Weights of a small mixture-of-experts language model, trained from scratch on English Wikipedia.
Size: 8 layers, width 384, vocabulary 8192, 42.2M parameters.
Below are experts of layer 3 (counted from 0) of a mixture-of-experts language model. Rows are named up (a neuron's input weights, with its number) and show model dimensions 0-63. Each number is 500 + 25 x the weight over its row's rms, rounded and kept within 0 to 999. Numbers have three digits each.
Before each expert's rows: "gets" lists some tokens that make up at least twice as much of what it gets as of all text. This comes from a sample of Wikipedia text that the model never trained on. Tokens count by the router's weight.

# expert 1
gets: " 1", " 2", "1", " 0", "2", " 3"
up0:479539510481496474506467546489508486482475526496482481489520540510502479480520543501481512510467502521466508500495495486481552480530489494525510485528504444445509448468525494485499474512477528
up1:503491469493492505507479492454492527490511467487479487522521516485465539526561480508535503466491517509507504492512512529498489499487488493462511498477438499521500504505546506454533480475516514
up2:540520505527488527534488486452482533496476480505488453476478468484492509543498506556460537498483470513503498530509535554503529483510524489444510494468514487458465472498547533506501563526482486
up3:528497506488503513486553456521510530544513501491487541511459518502529537477514512482469514514467490459486504464505529503589448475503539497530515477494507493480493533508510473496490463503528439
up4:503527529517473650529460477498540525553502499513514471513504488454490520505495515455493522503517499450459504472465517467493518460464531477495490492488469502501499503499511493482519527517517523
up5:472517446519470535479474490550443465507511517510510495523547501505502517483480447427487527519527525505462507501531510531492522496497512514488464494488469510490479529529564478486478486523494506
up6:437506479494534467471512558576450468496473509500472498494554483529454519517527530445529494513471501504473511494504494479492518493511526510502479510474508471481533503508486458505502521479483494
up7:479470502529493511475436496496508472494494518479488529483544495517493527544518492477502482524463540548420483520500475513514459539511455529533498512482498515462473491518502515489488505511533466
up8:493496536489568496486529512500496548491452524469499506547519488503514539493584520489502545502491514521474514456481484479517529490502502490511506519496525515460468560487495495494548497497514510
up9:533513492537507522511493522515470483517536508477490527456526554483500550476547515475518444504531514504496476478534494488494469487496504522508482532511566526489505528481514489496499493542532503
up10:547487576526553552488548483474540512514558477480513445494521507497502556521474498463521476505469525445510520533477486465503469501477525470481496494515448490501454509490504508476509466483542501
up11:506453497512536445425581463543512522467522456518531516490492456511503506496493526463480478502498489482502498507493483440476467496492494471504507509506496518475469493497488509525524510489517500
up12:473445458487493502493500478531536481508497474497462527496448516518542481505464502522475534508432515494523504476493499515485512529514465536512505498503471529488520510495528510501489534473456489
up13:541482489498474493493502510475505538513495495494457511485476540509520475486540483506493518525500435491459528506504455499501527476507530532494558481468511519519464491505525510468484519528500471
up14:537530566517506500520523467471473478479483485493481505492502525478492569523472507489491476461442548499520477483524499473570420516510496513529478544502488499515494555520522498500498513474504490
up15:480496507510475574493506475540490502520474499497499443439488472500513486486558502517513496519516488497497501520467482478530485507474537553517486532533475513497521498496510504505504525483519491
up16:465481495497462542517445527472477487507519511505517494524519521461515511512571526477476476469490541512472484461513471474508496467499528484478512470522485487503517479539499476496496493513512474
up17:531536514516496482516546533555505498495505537477508527514529465532518499517532495540544492506513505497503537506495535511489493528502488508571491502520494516480523496527485489500510480487477484
up18:470469501499584449501503528535455529495488494520461507496498530502473482478486537477488453493517485488512474493498563515518521497508511445499521479499516523533465487532517516446504509508485487
up19:493464493522465463528493510541445475493474490504492507537494511481499498496583509523510501492499484477460479539540458509475476479473462472500506518528498525521461498443498473487487464516494480
up20:534562524511526530519511495464525486454478512512451477510527468448490520525528521476491527501476548489464453499490504518504519524494483501494506491487506493477452483519491493508519510482469472
up21:466502556496515491432518523486521470540550495503520532482500525528498452533486511453492491490466436506513487490499490471510485508493496530473502531432487488498512508546503492503514487537486486
up22:493500553514485508483515414519512527473479513517555520505502550505519489475546487477525475489494506523492467504496494511512492491476481506487494514535533500499561513532477470500497497465519514
up23:438426524484493543476521500511545506476526541450544498496514476516516516517514494524503461521495513537526488502469525457542505551498463469506458490551531470482544538521526475529486495504470500
up24:565555477523479474527439539518505545480473501512530545487511442495502504486556468486467477517515530545493515498509475478451503513471524464515519501548515483478482501490535515491540484530469501
up25:563505508512468456535493507500490546447537471512477499500501500491496484522514501497520514500500515511491496475461501516524519497492450440505493523477507531476477500507516475486487507476486454
up26:461449486497519465516471512531446523460472510514484517496492472529462522465546488525479534516484525542472478515516544524489502520516487486515519503527471491510481592501491527511503470512481443
up27:519462517513494553474471465496514507472506497506489466503515473495520481488515536500540519503493505478477530508539538504503533494487521474495532485505476477462506498491499477498489483494501495
up28:487476511501468446520458515543510515503554510496519548508534487482438549481542486493483485520523541472500493480488494462540520503514516456524478510467530525545487498515471504504540474531540473
up29:510495485507494500483491520517468535535477509532489512460460492535537499498514507507507513514514489464491501519447492465524518513463484530524511520498483492533491514488506510501462494546500482
up30:545511457512514432549523547508391501463500530526505493509546493513500517512541516520523503518474472531513472521483525480491498531516499510483461487456511435479522494538506521505491506490494519
up31:489521511491575546489561480470496504508511491472477501533434494512504514496507497514497546512535467485465521504472479452525458518489447491465470496482489497511503529476516470517489474527478463
up32:489485507510518519500461476466582496468518527480510525421478411499523525514513482464483563488451449501482536448527516501509512518480514491478476500528485466470491503524472510534470529451488489
up33:539520508490470525488473474476452512513499461499497458501470468526493488507541488503513487498470568469489485585498460469520487474507474485542501471498474486502501522505471501497508487491455511
up34:453474537499536519475557458501552505507482543514500479481506474505559495528552531527475472485470518497496500539508508486522468493505495472491537510557480459505505525497494484523518515512461469
up35:458514533508532538444546471500477488470486530512498489511516567493519500506457532499510504504504473522526471464528535527519470502502501548503462483543544444473552488501507522520478513513516498
up36:508575534509488499499473565466500504495480517469503511488562512518505507522516553505497518479517510534541501518525533425524504515533459462480479472485502500479519485459514518475530458552450504
up37:539458483514468478505529497534505472518489513484479472473455491465520481508509461492522516479549469479466481434469528494468506543464478523478532501522496496478521535487515474512489485488501500
up38:542481548512538443502515514515518503516494483490449504468496497516500498535482507540510519463472508521495457507513488510501493451493494490510505502520470467489517457503499482506490482503462468
up39:485514494516502488477583534486489498509467567496489454536510499494518489481507466505501540515485483496494495482469512511492537523517454521518489497515540447499534521435503493514464520502541526
up40:506500542470536496481545486552496508524508511545502496497522497509542491483508456485462443516490520499521486524507522503526515470505461491492501546486511511476494527511466517513524500481487519
up41:505473499506495472501475529533439489484502519505493467494502498496491525463547585498530507514524505495406512495507492530505508521533501499556525542526503499484515503486510456475514517543514510
up42:541557499488489470522524475516488520487511516550481485560535497514489492500544491522482550511454506489482504486517522481525495526548524483491448487466531529500463529474525490501516467437461504
up43:463464480510537498464531532531499502464490484464511477481524484550463531523553519449495480518509513477499512478476435531494469510477502452495454488463526528503503503506522501467553482536527502
up44:560441523515529515506576576492447550480518492449499485530507496477464485546545535510470457493512507564496469540480503487508529513517497536523518521499538459461523540522508518501488496529499507
up45:509583537527506525481535493482461517481456477500495511443523456449493517460499513446497492509501521480500562558556485513512513470503440503501470533496521485472470530502511468475539508539508536
up46:494490427474480503523446540482412487501510505501484545496489532506507545556507476533501519522521429551526494534481498512490505502499490468501483555495508480469515521529512529492486545519526493
up47:514546487491493477508482550444512489476539492490535481496554463507494508481551509516486469468515509477470511504538451461493508495475461495503511501503463482517506489472512488515485452532491519
up48:518480522511428526510468512478444504488429514514515476457509431514469518485542493549511529490466468525516544487480465537442514495512532483500484496494478469516518473481515504473521501537529486
up49:498429533535555523498478484462535521535517511516488503520466500487473536529503495477490463513511501466484481507526507474449462510489529513457440542451460498494479474491503508481510462514525518
up50:510464539523502515487571482487428505460488547507467498543526514488473526496540549544529526493482546525497503500476461496535481488481504503483549530520537498497514524477486485513509535480467512
up51:517539526502549481472496528490498468454451521500505531495523467488484533502557462512472523524456516492500493473465490462549480516497524480499502468541523466509507514497515500504478483543446471
up52:445526465496521438493494506458520483493492454497503495453488493510492453458537535491522496503527477536459525526518446507479510497495490540506531475497491502457498532467485471493481479505520490
up53:517422524490510569505514471508570528502517487482484509512470504527522496443420454492494483507508507488546486503472530502516526498519527499464483465509471501496498482486509522491516508458481505
up54:493495552513504519480567477502457464499511491481539453514521559522531491477507501419520482475488491511499475463524516529517498503498470445476476503519515470488512519478517490487475505491476531
up55:475561480529453546493494543455462534490458523511534483559469489488507509523562496530471535505515456483546511502500485498514523498529500524470462464483518486507521485502526488491492507497495484
up56:442483465504556528477551465533517486497458512535456546483514485503499498496505550534529547550479474548466510495494528496481435528510506468492455495510460502469473497472502491495521478502505485
up57:564489517506478496465507498482512490482473490495508511516494509537508472491538524504538543510445487534491538491459459523501534528511515478505516474484535509502470501517513504505488511484503486
up58:515527473468451511504549488473491528516465492531505457455482503474526465493509510518497454493451512505467477513516448528532478488515485524500510527531464522511548494487478481516505499492487464
up59:485478499494467525484539553492472556488467526477540499504528486492485489494503537491518519508490495501496512524552479493543498504511487500472465511545522490482558492527430456494534523488519533
up60:538536510505462538479551494497507533485481518490469499457518459513537513487537489514478517549481501514466522517458533488503461477490526494490485501503521492516505474523510501493485535520495484
up61:548523519489502492483550487452534510482453532454544547471495498537528501485502466534520480487514474560506545467519513482491483531500469452487503517514506496482498498515491487492509508500503508
up62:502469507509484486483509503481464547486502445472508494527547521484508517474509502477472496514515514532465507504538485522504568507490463525535505531518540549515483501533491499486512481526534520
up63:549513529493511544474553459492521493453520542469484526491495483523491520524509504454457501520469497457476504511471506480551480524463513476497467523521512513482500547496467498530460502515496457
up64:507510544519515522475529502548494526502510474501509490518484498490504517497511487493533517515492483499503475526490525488509523532499503480531529507593540534507451511500524494496452485512484492
up65:411490484500558559475469556513496466471486510498510497508555505516474492525531481478487463517491491485487478487494466488503518547514509481484470497470479507493458516489509516498493517485493549
up66:545499501509510483453485456512517460480490538469508525525581531512508478552496494504493503515512489520500505525510486481463536533495496477515521500512504491469522521549498480494461533517437509

# expert 28
gets: "\"", "19", " 18", " 2008", " 2021", " 2022"
up0:501501477471496504458550516495482521477516530491510496463491473518489468555487541455519493502434477520532490528493530468528453474485476502477492521509450465503513505498499501506516475519473517
up1:536536510503479497460468550466456501472461525468500509516563462522497491525519509457467489489450484509505487502503495500501471480503496502517474503478517439493529512545492481528481524526478496
up2:531536485516472496489530511493519529481486507469527521522512518459523516522558479556526539473500494505435468518487496530467476531515490480519489517509494504518499465457460489508486500525508506
up3:495526521515428543488547460475502488466478504481497522531522548489500553549528488463493509476492547542501424510530504516468489491499491529511478449510516517478489482548520462527518505481503497
up4:444515534486472443483508510506521502519519525464510539519500517517506484489572495476506509465474511489489467501509520459488510501498503518494520481466490512475520481479481463538493493504505509
up5:528484491537506549508505488505493498466518494495476491489486509456521524508525479485449525554466526506486515484499501504518474495531510538508503505527467470470472518471521479498531527509507472
up6:469534520513548544487474501542439474475502477518467484490513493515491501519483551439515486503530504548464491525490489522504473461509517449509495508514455509500455452525493485458504497519496465
up7:525450520522517486497449480544460474473506477520472529499520497559482532523548499511466527506562524542470483539538484500438543500480462523508486481513468515489451501516471453493523513525514513
up8:541471480483493466480530449494423530473487511513490535497501537495505490521555486536546541498492442516508467476504505461533484479497508530513503512514476482542467508544491543512496511531451464
up9:505512504521460531493529501462493492495501485502484508513542516452533489496488555478517541518500505495481507473550493480481467534500504497475511527487459489511534535501491457467468483476529473
up10:488501536532453459504487519489456537483462536536486473512525504487512535500560503508467523508487470478491464516533525499504506484522487520492504488533471526507508485518532483499462527511494515
up11:483508508483518498485488526489477530564574502526512485524447477511505504479489506478508459478496543474521489497493513433524451510512465463512463518476450544533487448468487500488513490462499524
up12:502468543485497460493502475463464495498513518519532541459468535520567516469544461498524520465542501528462491499495503474497464494492490541495489549483515487524510527503497454517481471483567538
up13:477465467485440535481459443492490500497536470486514503447536495507498527491543505465515516537511541508457485495494534506466555512502488537521509491531480516469522524523502503505499495489552538
up14:485511548490415538506439501471478523521560485508474484522478499458517473533566471508501563489518497520477447484510546468524512489482478547499470514517524482483496489500483465524494512512531509
up15:495477501512466428478463489491509521498489530506535478488516470509491500513542519507508457498479571534547568447503490475528527563486510486515528510518508511498513465504494468521532524496529486
up16:516471499477488464484512519530425480504487548453489466476499508506515476479545510508508488496498508489469492485512518479515550514497484496527484488515514530520518529511488477538494518495520485
up17:496502504502460494464529553467499477538547527518438513505450507502501490480530451509543497463445509519494530489507469470557477483503495541487501538490462508495476492523516516502485493507490516
up18:485486500523496474462508453473501505468486562488504474542517465472524457495521538536508494476502531556508509456466472513518476481481454525478432539507517527500493501500538490494532515522539465
up19:593507477501554430516484550514441535515486513495476521520569477553499484495536458517451523485502478483496480486482531460478471501496492490488525470487505475470505538477518502497507526492507519
up20:518546514510487432504532498481494499512478500480490494484516553510494541538512515513513509500482482522480504479498530505509478509504511472537452499512498468512494501503556477488501487509505467
up21:461562529526408567473491483500516538529462509474522479526494488474535495520548512490445493490546542525486502502501495455477559497494495508498502509490474521526497473500523510491495491496507509
up22:511529522500462489511502490501451524495501500496503510555525498479501487459581460481498514506549528517461512502501477518502487516505510452475430494485509495511520495460527487496467499505455480
up23:504512546492504486501499492497497505476512542508517491490470518529490503472512491485514506479414495490548492495498531489470510490483502490499497469513454499519518515535496510499516489488465506
up24:506481523493420494487467494468489517506529519538515482519528468517490468479548521513487481470500502529466499526493488458421564500508483523515543542503474522505503488498528497475483471495529537
up25:462506508465471502490551475489513580504504503513498534481492541541497466518484540476527461503500475489528467482510524480513460489502494545505502535497496471558501483519465485501545472495509467
up26:503495479503480529522439486488469537521512524498502514506484460523550510516542516514504512474490526485456491495482498483476500502482517514473548481510471536540496543481503497501512496487509484
up27:512484549497517487490501474474508457515496459497487534516497472508490464495525496484461427495458472521454536528519537485467444488479505456518510491454503519494509492499462512500498498497469518
up28:504512524499461531490480539487455483457531512515460496498513483510507504514508500501491508471478481479479486514541480488526490481513465574472484523534455474486475506513464505488489495528521485
up29:512530527496504495508489500518504514500493506515463508501497510494516542489540544473493521514499494535480528495471492497492469473475486490509491512500428528463514525520506467515474476504560438
up30:501580495483448497483530509530412509502503493524550493502481494483483495513512542467488518502525465499516450517516555528519502478510467514495487523548519513491527468507493510522488516497527517
up31:465521493512475449492482499513515505486491535508506507526564483528477452485521525507423497492463463462471500523554471437486485479498493514506541509523511496493495470493487521454486521499460493
up32:531533560517439502472520550511545489483448572502511529527473505504502506482537467536527543504524495497454488529517469488467520485464473514535520544526487490484491456464490458496506481496534457
up33:510533536511495506506544455469573470527534510493507502461500488496558548553504521490530460501508470463536500493505480474472484459484505470531476504490472477497529510512481465520476504526489493
up34:503520478522473419525500537500401512442498477526465500510539510486509513562542491479523482513510458510498470510486487536523473463498472547498440530510513480504512471507492509512483516518534485
up35:527506537516430556538504473438451543503473513508515473533544464517525509503599454508494475504509478494472486549520513512493450484526474518564522486494490500507523527465532488529516489516457528
up36:507482500484505493477508497528515482513519480530494473539469491489506541557558485495502504514484513459475486461495508440480469480508534442474505510519511499497510481440504528503474486484476535
up37:475488504502445471498491534445459492464573528466493534476515537514493494506510489493519482500541518538536479499520533490498531518482519512476481521532512448519504471484533505503477510562458521
up38:487527540534479525494526503452465503448443504481510477476547491493514557529522513497496507496513513519469516525538521487498482481524454563511463494488480538475538472517487475492501474497491465
up39:491540529515541559476474485524506470512475481498506536482544517511492501467482515495537537510468522486458477516501555463449502473505514478587491501523474506502486488502520472504523440500523474
up40:545440518506406531506489474524479534501498485472497500507475494489475523535534492475475502475497562514464497482532532478507603586484511549506541518484521487471507481502461510517505535475537501
up41:507544503490522504505480498487471519488470533464504477535533483517530485476536487495469455473532484509453532505497504488531497504495419519521499498511457531500521515497518481506509510533544518
up42:514475516515506500487478500493490498510510495490507543479532474498492506531537536487486494476449531548493487448524480537503544463522514521471472464462515550470481458545512504487499532525467471
up43:473494525469444554485541508524475484492468511490512507497543495522517507528515548516529504497451441511471530503483505479486490482507493521470500537489500519507519484500548490481484507496472518
up44:474526507490540518475507426483525513477491476494465478516523501506495495524522495481502547468470526505533523489491451450485496464456490468547530541484461506500486514489479471501501512484487477
up45:550568513532490474494485517503445481451518523504501495506518476507525526534484522477503481489493499504496507457519488494523473513488493520484505475490508506514525561541526500513486472515544499
up46:542538519521482505500566538453487498489469517511523503516515476521476445459538457477473459467492531515467477515501562528515501465511499506480452512504495520482518506542506498532461479502467501
up47:529528481501473508478524449534499529516480526490509546525498446509510514502530480521527522524497500495442493507471484469494486481478508509533495500515509517493470488492521472524517526565520482
up48:441484485486514539449509481453482487444484516483513529524487543502532541521468525514528519504489490505502519512484483477489462486510478505484471544515479465468527539531507484497534455508491542
up49:482461512482500534520468524566548519527500512494520479511512531511516490517527566485478474536495516506492470498474549462507514509468537458522522516498520529537511508488478503501477478532499497
up50:509561600516503487501450535456515507531490501494506536512507485482492469513501529555518528483449489518480504529519434517514498416502493468515531521508513494497500431520497438486503511530536477
up51:481537518493428513484527543458495566523518492473549453522506454496494483502535549547518497520531522486512480504524459480533517526504461530548514482493529511510547510498502492493475475499554498
up52:510505534494485521498515522545504492507499462481508478549473480474505478459529517490496558499501503487479474471510548499454543505511522505503497507491560489491475530502521455518504494480522508
up53:515494562498474544473567462497551487480534540508530524485512513480524538490466523517511493482474468512518493469472486502454443480483522503485495526496481474488480521533486534479453483502537517
up54:495492515486490483487503493434487499483520537462498500529497488535521487520545494518519508481510541531466453477493525506555473536499482480514455520534514465487550548500516465500495494520504488
up55:499546572528527499478509518447538560468482523508547516510558507506512492489520519487508510508519535495484524488484553481520493495502524533468436492515512507502488495515480486509528437522523511
up56:504522457535449516513490495501471541506474510481509526527457543519474541529525543521495532510532531522450501515499495490465545499487512475519539527507512473515464536509479450483442515512494510
up57:573496509509511442546495490482477536517522498483506515471505505502480479546606504489498503488499494502456477500488515451492453467482504531474580507487489539500464519461479489493500516502458444
up58:450516499513568523495463479464520521494472489453514476536514490535517503476521512533518494519516462542500488547501508499522493465476506512507510482509559490486500512492497527508486480479516488
up59:434484498488500502496544466533499500503498510533519504523483476501522509508489460457470474502524438468508479489459496498459528457468465538480486490512510491488517504483519507518492488490531514
up60:497485471488504478479488508506572530535525510495510487499474519465506544478545502485529501498470557487518500487524521491515531484513528476506478503524478486464521503530483463502512452477538518
up61:497485474501504544468469535494466538519485508482483504488534498494469492490503536546518491493491517500490464478482546514502475537511470527503517516506525481508516471510462496500477508492455528
up62:511511503518473495485499524492517523465550500460509523489509504492494509528498488504484481496455511512537521514534476506517559497491490512517520515484510470507464502524455498506456543512481536
up63:536552507511498504470503503491491480508487516478495483517497512505507532542506482515530472508486559485498504503483502534507481446481528504495466515545467469510499540528482509492518472480566482
up64:553482535506431548529493512488498535500508498510520530507541470517513509537548471493502499530460486478489500495556482482513509465482511514537489498493488491454497481504543470514466508523505503
up65:533518513516531507486518493482524500513487509473548471520475485484530507522553518476475499484509487487457507445483509487478509496506512479514523463475495535501496488478494468472531451545527518
up66:564535506491502501473552486531516488489460525544507506477473504519544495500526519534495524517515454534491527474517451488489471479514505544510504498473517484465558501500514453512527456557549476

# expert 15
gets: " the", " a", " The", " his", " an", "The"
up0:494521482521443518476502483484466454479528483467490470541451506530480512524514486540476488489476535504557492490480460489464488486493490490508499524510500475514472486499518523478471564506468467
up1:493495512519499517510486492482495500485478524540476492525486493574506494530511525598474494511452481510506499487492463505500477486497498487539468493503534512502476496517520488507553502529500507
up2:513495497497495455508484538524395502498527496474528494489477508501472491552541484515513495525534506521445472530510521580498488521518491499483483521491522501468477485529534513498512461463543518
up3:539516482497485502513494536503473508486472495469507505506489550514513501457531525507484530530500500463487517516471505488498428471464507498487462505495502499542493520469536456507486473510515491
up4:490504510498493535490539513493489504502497496495523478560541510485510533470495492472500478519455496450505491502512502499499505489504492494503496565551474477471499482476544474518526486503475542
up5:503478465488499551482525507515534508496515547482507498444519471504556503495490489528523521497449526503488503489505501488507527478472545485489495495534534461501494537496459502452485483517471558
up6:481481490478495493510500531490471468475441560492519486531499495520523501478495499485495531499471499496477455523506501509472490473526528492500474519529508474496476506479510500529495494505504553
up7:527480517497510473484508496482503499473535488532487491508516500471521528555502563484527499521502495465450508511528501487510436504524485487464506511509501502549534508477491488502516502543532440
up8:551469488470469467496471525469525487527511485498491515492439518525508497484561497494528487460519507513485489477509491499525537447486520534510502530481465496481478521506513491520466520554520514
up9:520508480522506488467478483473504513554490463483511446515515519475474513509520503502477474524469498536551497494462451512433474487515504508509519492473484503495532558505483514492480499482499485
up10:497525514476491524494482485447492466502482478471543518451485520522513524488491471511500491530497506456508511507497489516472485495483525488504470473513527486504526472478499515496544525483525529
up11:507520488464478486498502517477493520511477469471479511508460516444534469492526503541499513524506481558502476488505552473537464498492517471453517458494488524442507544487516530538503515513472499
up12:463512525491507413463469494487466499485534519514470499472556513468501452546497496469472501481482497472535488447507511470541489499523513518549495490557498518536517558500516495499478507522519504
up13:477470492493533553504484499511468499512465474515493486482478475543508541532514478520504502503485495490505474506491479505506449481488448535505533503537501502504512539471524473506516478451485563
up14:494460469529459515470456522540455495531497543496465498487511487499465500507489482507490502481520531496472503512522468488485517493490527546545492525488505498527471522503501504490504511536498531
up15:463500503507494479493517501488507500509525513493477488471495512519521495490492467505480494517461480514491522479516514509488507476486516498527523494485517469479495510556534496480488508545535491
up16:538499492501527509488529561499518472465475525455475494489441470478537495504486461496541504483497532532497494507475485497526569528493481492506497495542444462461507488488469507493499484517503533
up17:490518479535495530514525532507472500512468484515493513507483471505514475515499501524513494504469476547487486529451483514506439506520501565512479531499509518496488478494546508487456536496514474
up18:506505501517471448494461551561482468503531521514473476525472534517506502498553522517548477505449516487507486534502491571530492506513501473498514513550474505521522524506488487482478529520529478
up19:534522539484516494474538557497531479496497460475512474497452535476508492482482528523531508519488534493508498513476505523520529493510526477463479483545461509491513475482467496486511542523488530
up20:505502516503555485471518552512492478526496486491502483503536463495514479524528494461483471491476534539508483501478489489469481504494491490528430520512459511468467483491475462510480477490428454
up21:499490500523501497512507533491515501517472497474483459515480474508528496484475480509517579487527465522476521490493507506498518489483452486503455499510554513503556511552499465481463491479548476
up22:491503516501492529508514537480480529522493506476488475514501518497501469485511505539509532495510480532482489461489501452524489482522495490498525499493526486526529532520482477484521509466458511
up23:503492499502551515505512472525512526486519528531496518476483488507501465522522523516515468516464428526486548538512496498478485528513483489543535504511491527520497511536561488506556473482474472
up24:573487502504506528514483497503504495531512506467527507509494480535543482510489525480532485501473484484483489523477492514519470508510462491507537504516506470486483520528505508485443487511505504
up25:512490521461489533476561501479524498483507548511472494462472502484466510470507531463513494456519497488491444491514515472463564515500491509488524488516512505506517558468497501509461498560504515
up26:520479469505537488492495505488498487489535520524493532477467469464497488549534464479491534509469511482494555516573459480489522518513509519505494480522466504498481478481462514513500510476509512
up27:463498504514485502467473465489499540495496535469487498489519509492519514508516445486480487508459444515473499512543492451490518500493493568516477471539514512510525517539448496490532469493469497
up28:504471492524529481501500543495432499507505488546468529513487511529498486508497454495499472491437487507524493526477481472495432534515543462497527538498432484501489516532516501511545490485470495
up29:482437501529434564461512540475520488467507540486478446468491486471534495500503541508503510479502529500470494492487517510483525480487502553498475463489525485459506449490497483512462525530506510
up30:475532491537474535512537485489490497499509487514501485459489515488495500509503501533470442491465507502470501466513490494465428474486531499524514508538529462512486478528495511479455498534520501
up31:541498486507471468518458497478504516522512540468495479531501478495502434511554495505512525486521491486493552484499483468530497468462486502505511507465454510476470491529513503456515497525471439
up32:519519493517510504493506474484493509516518506513537527525506529523497531465537486511485488487470515488475510534527525484467556477495539520504546526522512509465490540554499501502468520498503502
up33:550479500504444511512517488513486552511495475476542491494527467506483447508496480448523506520463454498499525489460529491518490496505411477492514522514480501523486505523536500499482471482464469
up34:489564502492544468522542505494490562487512448434472502446501492493490474505486491511535492526458472526523494553485513498500492505503484464534514513505505464491560483523477563497449494486455480
up35:547488485486485533485515518498498530523532536507528526461492504524514486558489498512564500505473517509504481528467502500491421449509496469525480514511496525502492492478480512503516488518480504
up36:509495464484552455497513512482483436500527503491521538505532532516491477500514510518484512491501488511483514483561485508455510548514493514467523539519533504509524542476511542520490471481461523
up37:481522508530446497522510508520446514488482452507509488476484500472513485507516528502454483483485458510463520515460517509501481460473481542468474498520476483478500486557488481505516472477481469
up38:487523500521473503479505509529495492510516528509492552485496462538541485504493451548502515512531484520488481510506477499438540551493528495507529531494489504464537488517519520501461511529471504
up39:490502534484594515482519469505532454508511537500503488474505516535522512511511473524507466504496515477489480513512481487545479480475530489521528517542524518530495485518510480477530442468491527
up40:464519499519486545494511452547451521484482446507523513521515499519524499490503539488494500524544541537468507491473524462490461482483483497532494521524513487506492481492514497507495513533473471
up41:494485517535457512517483493502549543492503532500469516519533509528510483520556461533492441479480474485538498509497515470493504512503529508517532490515483520490508497455475510496480492523460539
up42:489592520498449482486466506451462504536445526506536495481563508494491493516542503477461532470496491492552536490536498448449501483521500477539490475523418510483502475517506512491524466510497506
up43:565497494501511480531516509522495488532502485508514513486475514462550489516528494500470492539504500515441509512481538478507517523508485484530484522493461509517505484452531497507459460467508489
up44:522500510513468474517500455517499552483468541491459484521482496507494510497531470472488509463500462492486519466505536505478502518491485505494506476542521505464524547497490503468460543510495499
up45:483499484495506491503512538483473494471486503480481544500534526502489483490505482482491471506473459479476491551525481501485520485510498522524525479470509506463497506492525483528473494506529519
up46:520486534506531459479536505537511475463512473500533517467514502499487496517487514504476511541523512518497506513500478510458514535491533474524541516504535584516516498574521496493488499460479456
up47:565527507505517511522482470483510561496494496460500530513548482515546501515531468496537463485492483506499499483497494485455483469510482512512541516484525482482451505509470553442420509515508462
up48:495485529493487492509489536480502555506484475550490528509495488529526471548543510520570481491477489502508504542451473542514481510494505437508516553555493518528500493466496510489501488517516505
up49:457506481502526507510512492498496502475488513512506525541517501478537507507495530484521514500556485485473510476501516510504474469491564481512482500513528495461506501507513489480557516496546502
up50:503488503510512465511461482501481487500466496521489527528484497562501523528555487496509472471485458504504489515511474490493495482487516552528519523503506511475465499500498502481500502511467475
up51:527528501495472472497440548523487537438477481499482528527524499522515481530486560441522504489482497488495458540502507484487496464466466497461444513494519488531512503517512550518460454459493473
up52:513533499521453500469477474471496555522489490520502488523531485517509463501559523499497544505522510477487528507493505497521481495510468521520505525467522520509475460497533498514480490539509473
up53:501528494520448464500480496500507487459476441471491499528517540518495496433548519529482515518457537462508479506511508549476505501497505517454478491486528503520519482503486485510540517485478509
up54:464446477482513498514505500504469515513485505503510505540485472523548514523535516523484480443473510496500554487468511476485524457489514488542502474499469506510478502494516523469505562516518472
up55:429521471485519516477529473501451522507479478488488526495482523456549491493533514521467516492502503509554485472509530508477514472511497492510496468467444498523506460536505543529462521472483491
up56:482434504522452518494525533491555491502539492469477504508447494516500503519487458483484486455498481511474415497480491505533450514495501528480470525455467552502500543520493500495497469477489491
up57:517537481503535501498512478485485501523481510543498474556460471495532527498496536516475458541481479520456493502515512481523462524524419449491525528523486446488513487505511518513476504521502510
up58:492470541509484510478493526482505520452529520499459522464459490454491470500483534489482518490491506513458478558487531474467488493503457509505455473489508556486503461499533523507473503522495511
up59:529553518495503526494490454462517527490466523472494467479488447504529476501462489480499519502452465508497517472476488456492543482515442479519496511503482493480459473508496538495509505542466518
up60:482469517497460536485496519506495490470560469499505507471507483527497504467538517500506515461510520483463512535506469458567526464506494484495516529517432472504501500477551480487483536510475524
up61:558485507492499516460511489494468455500461462467541466546474515541511518480476543545500486534509495488503490505494504560483476492483489484503503464484519505487497500492521470507527517509540514
up62:509506524486503513525541506496497537472446511529495487496482509507502507506503541504533528495447469457518491512475466543505495486522487475489478526543475510506463459517461530463488486520501523
up63:490501474505500490491529524510527472490500481499514487504498504496525442539505518469508454516491486520450476543528540504462475502493470505489444479495527514559484490502488493484486466486510493
up64:492538528516453535456498501510431506488480534497489473491478504521533524535510551516532511522452493479481496518514480516473514504491499551517497521491504489499496505503509486485521480482523469
up65:472500480502497506483497539474494489456441468476531491518498458492509491490546513517527531510475527504505530493473499523508478478486441480540418488493499461482519513498488497500494485470503506
up66:489467517533495505476510541486509490509462494520515493481499508505500514464515502487514511501511531510494495533540470457479480494497498427515446498527519530531532456481447485517490479491488480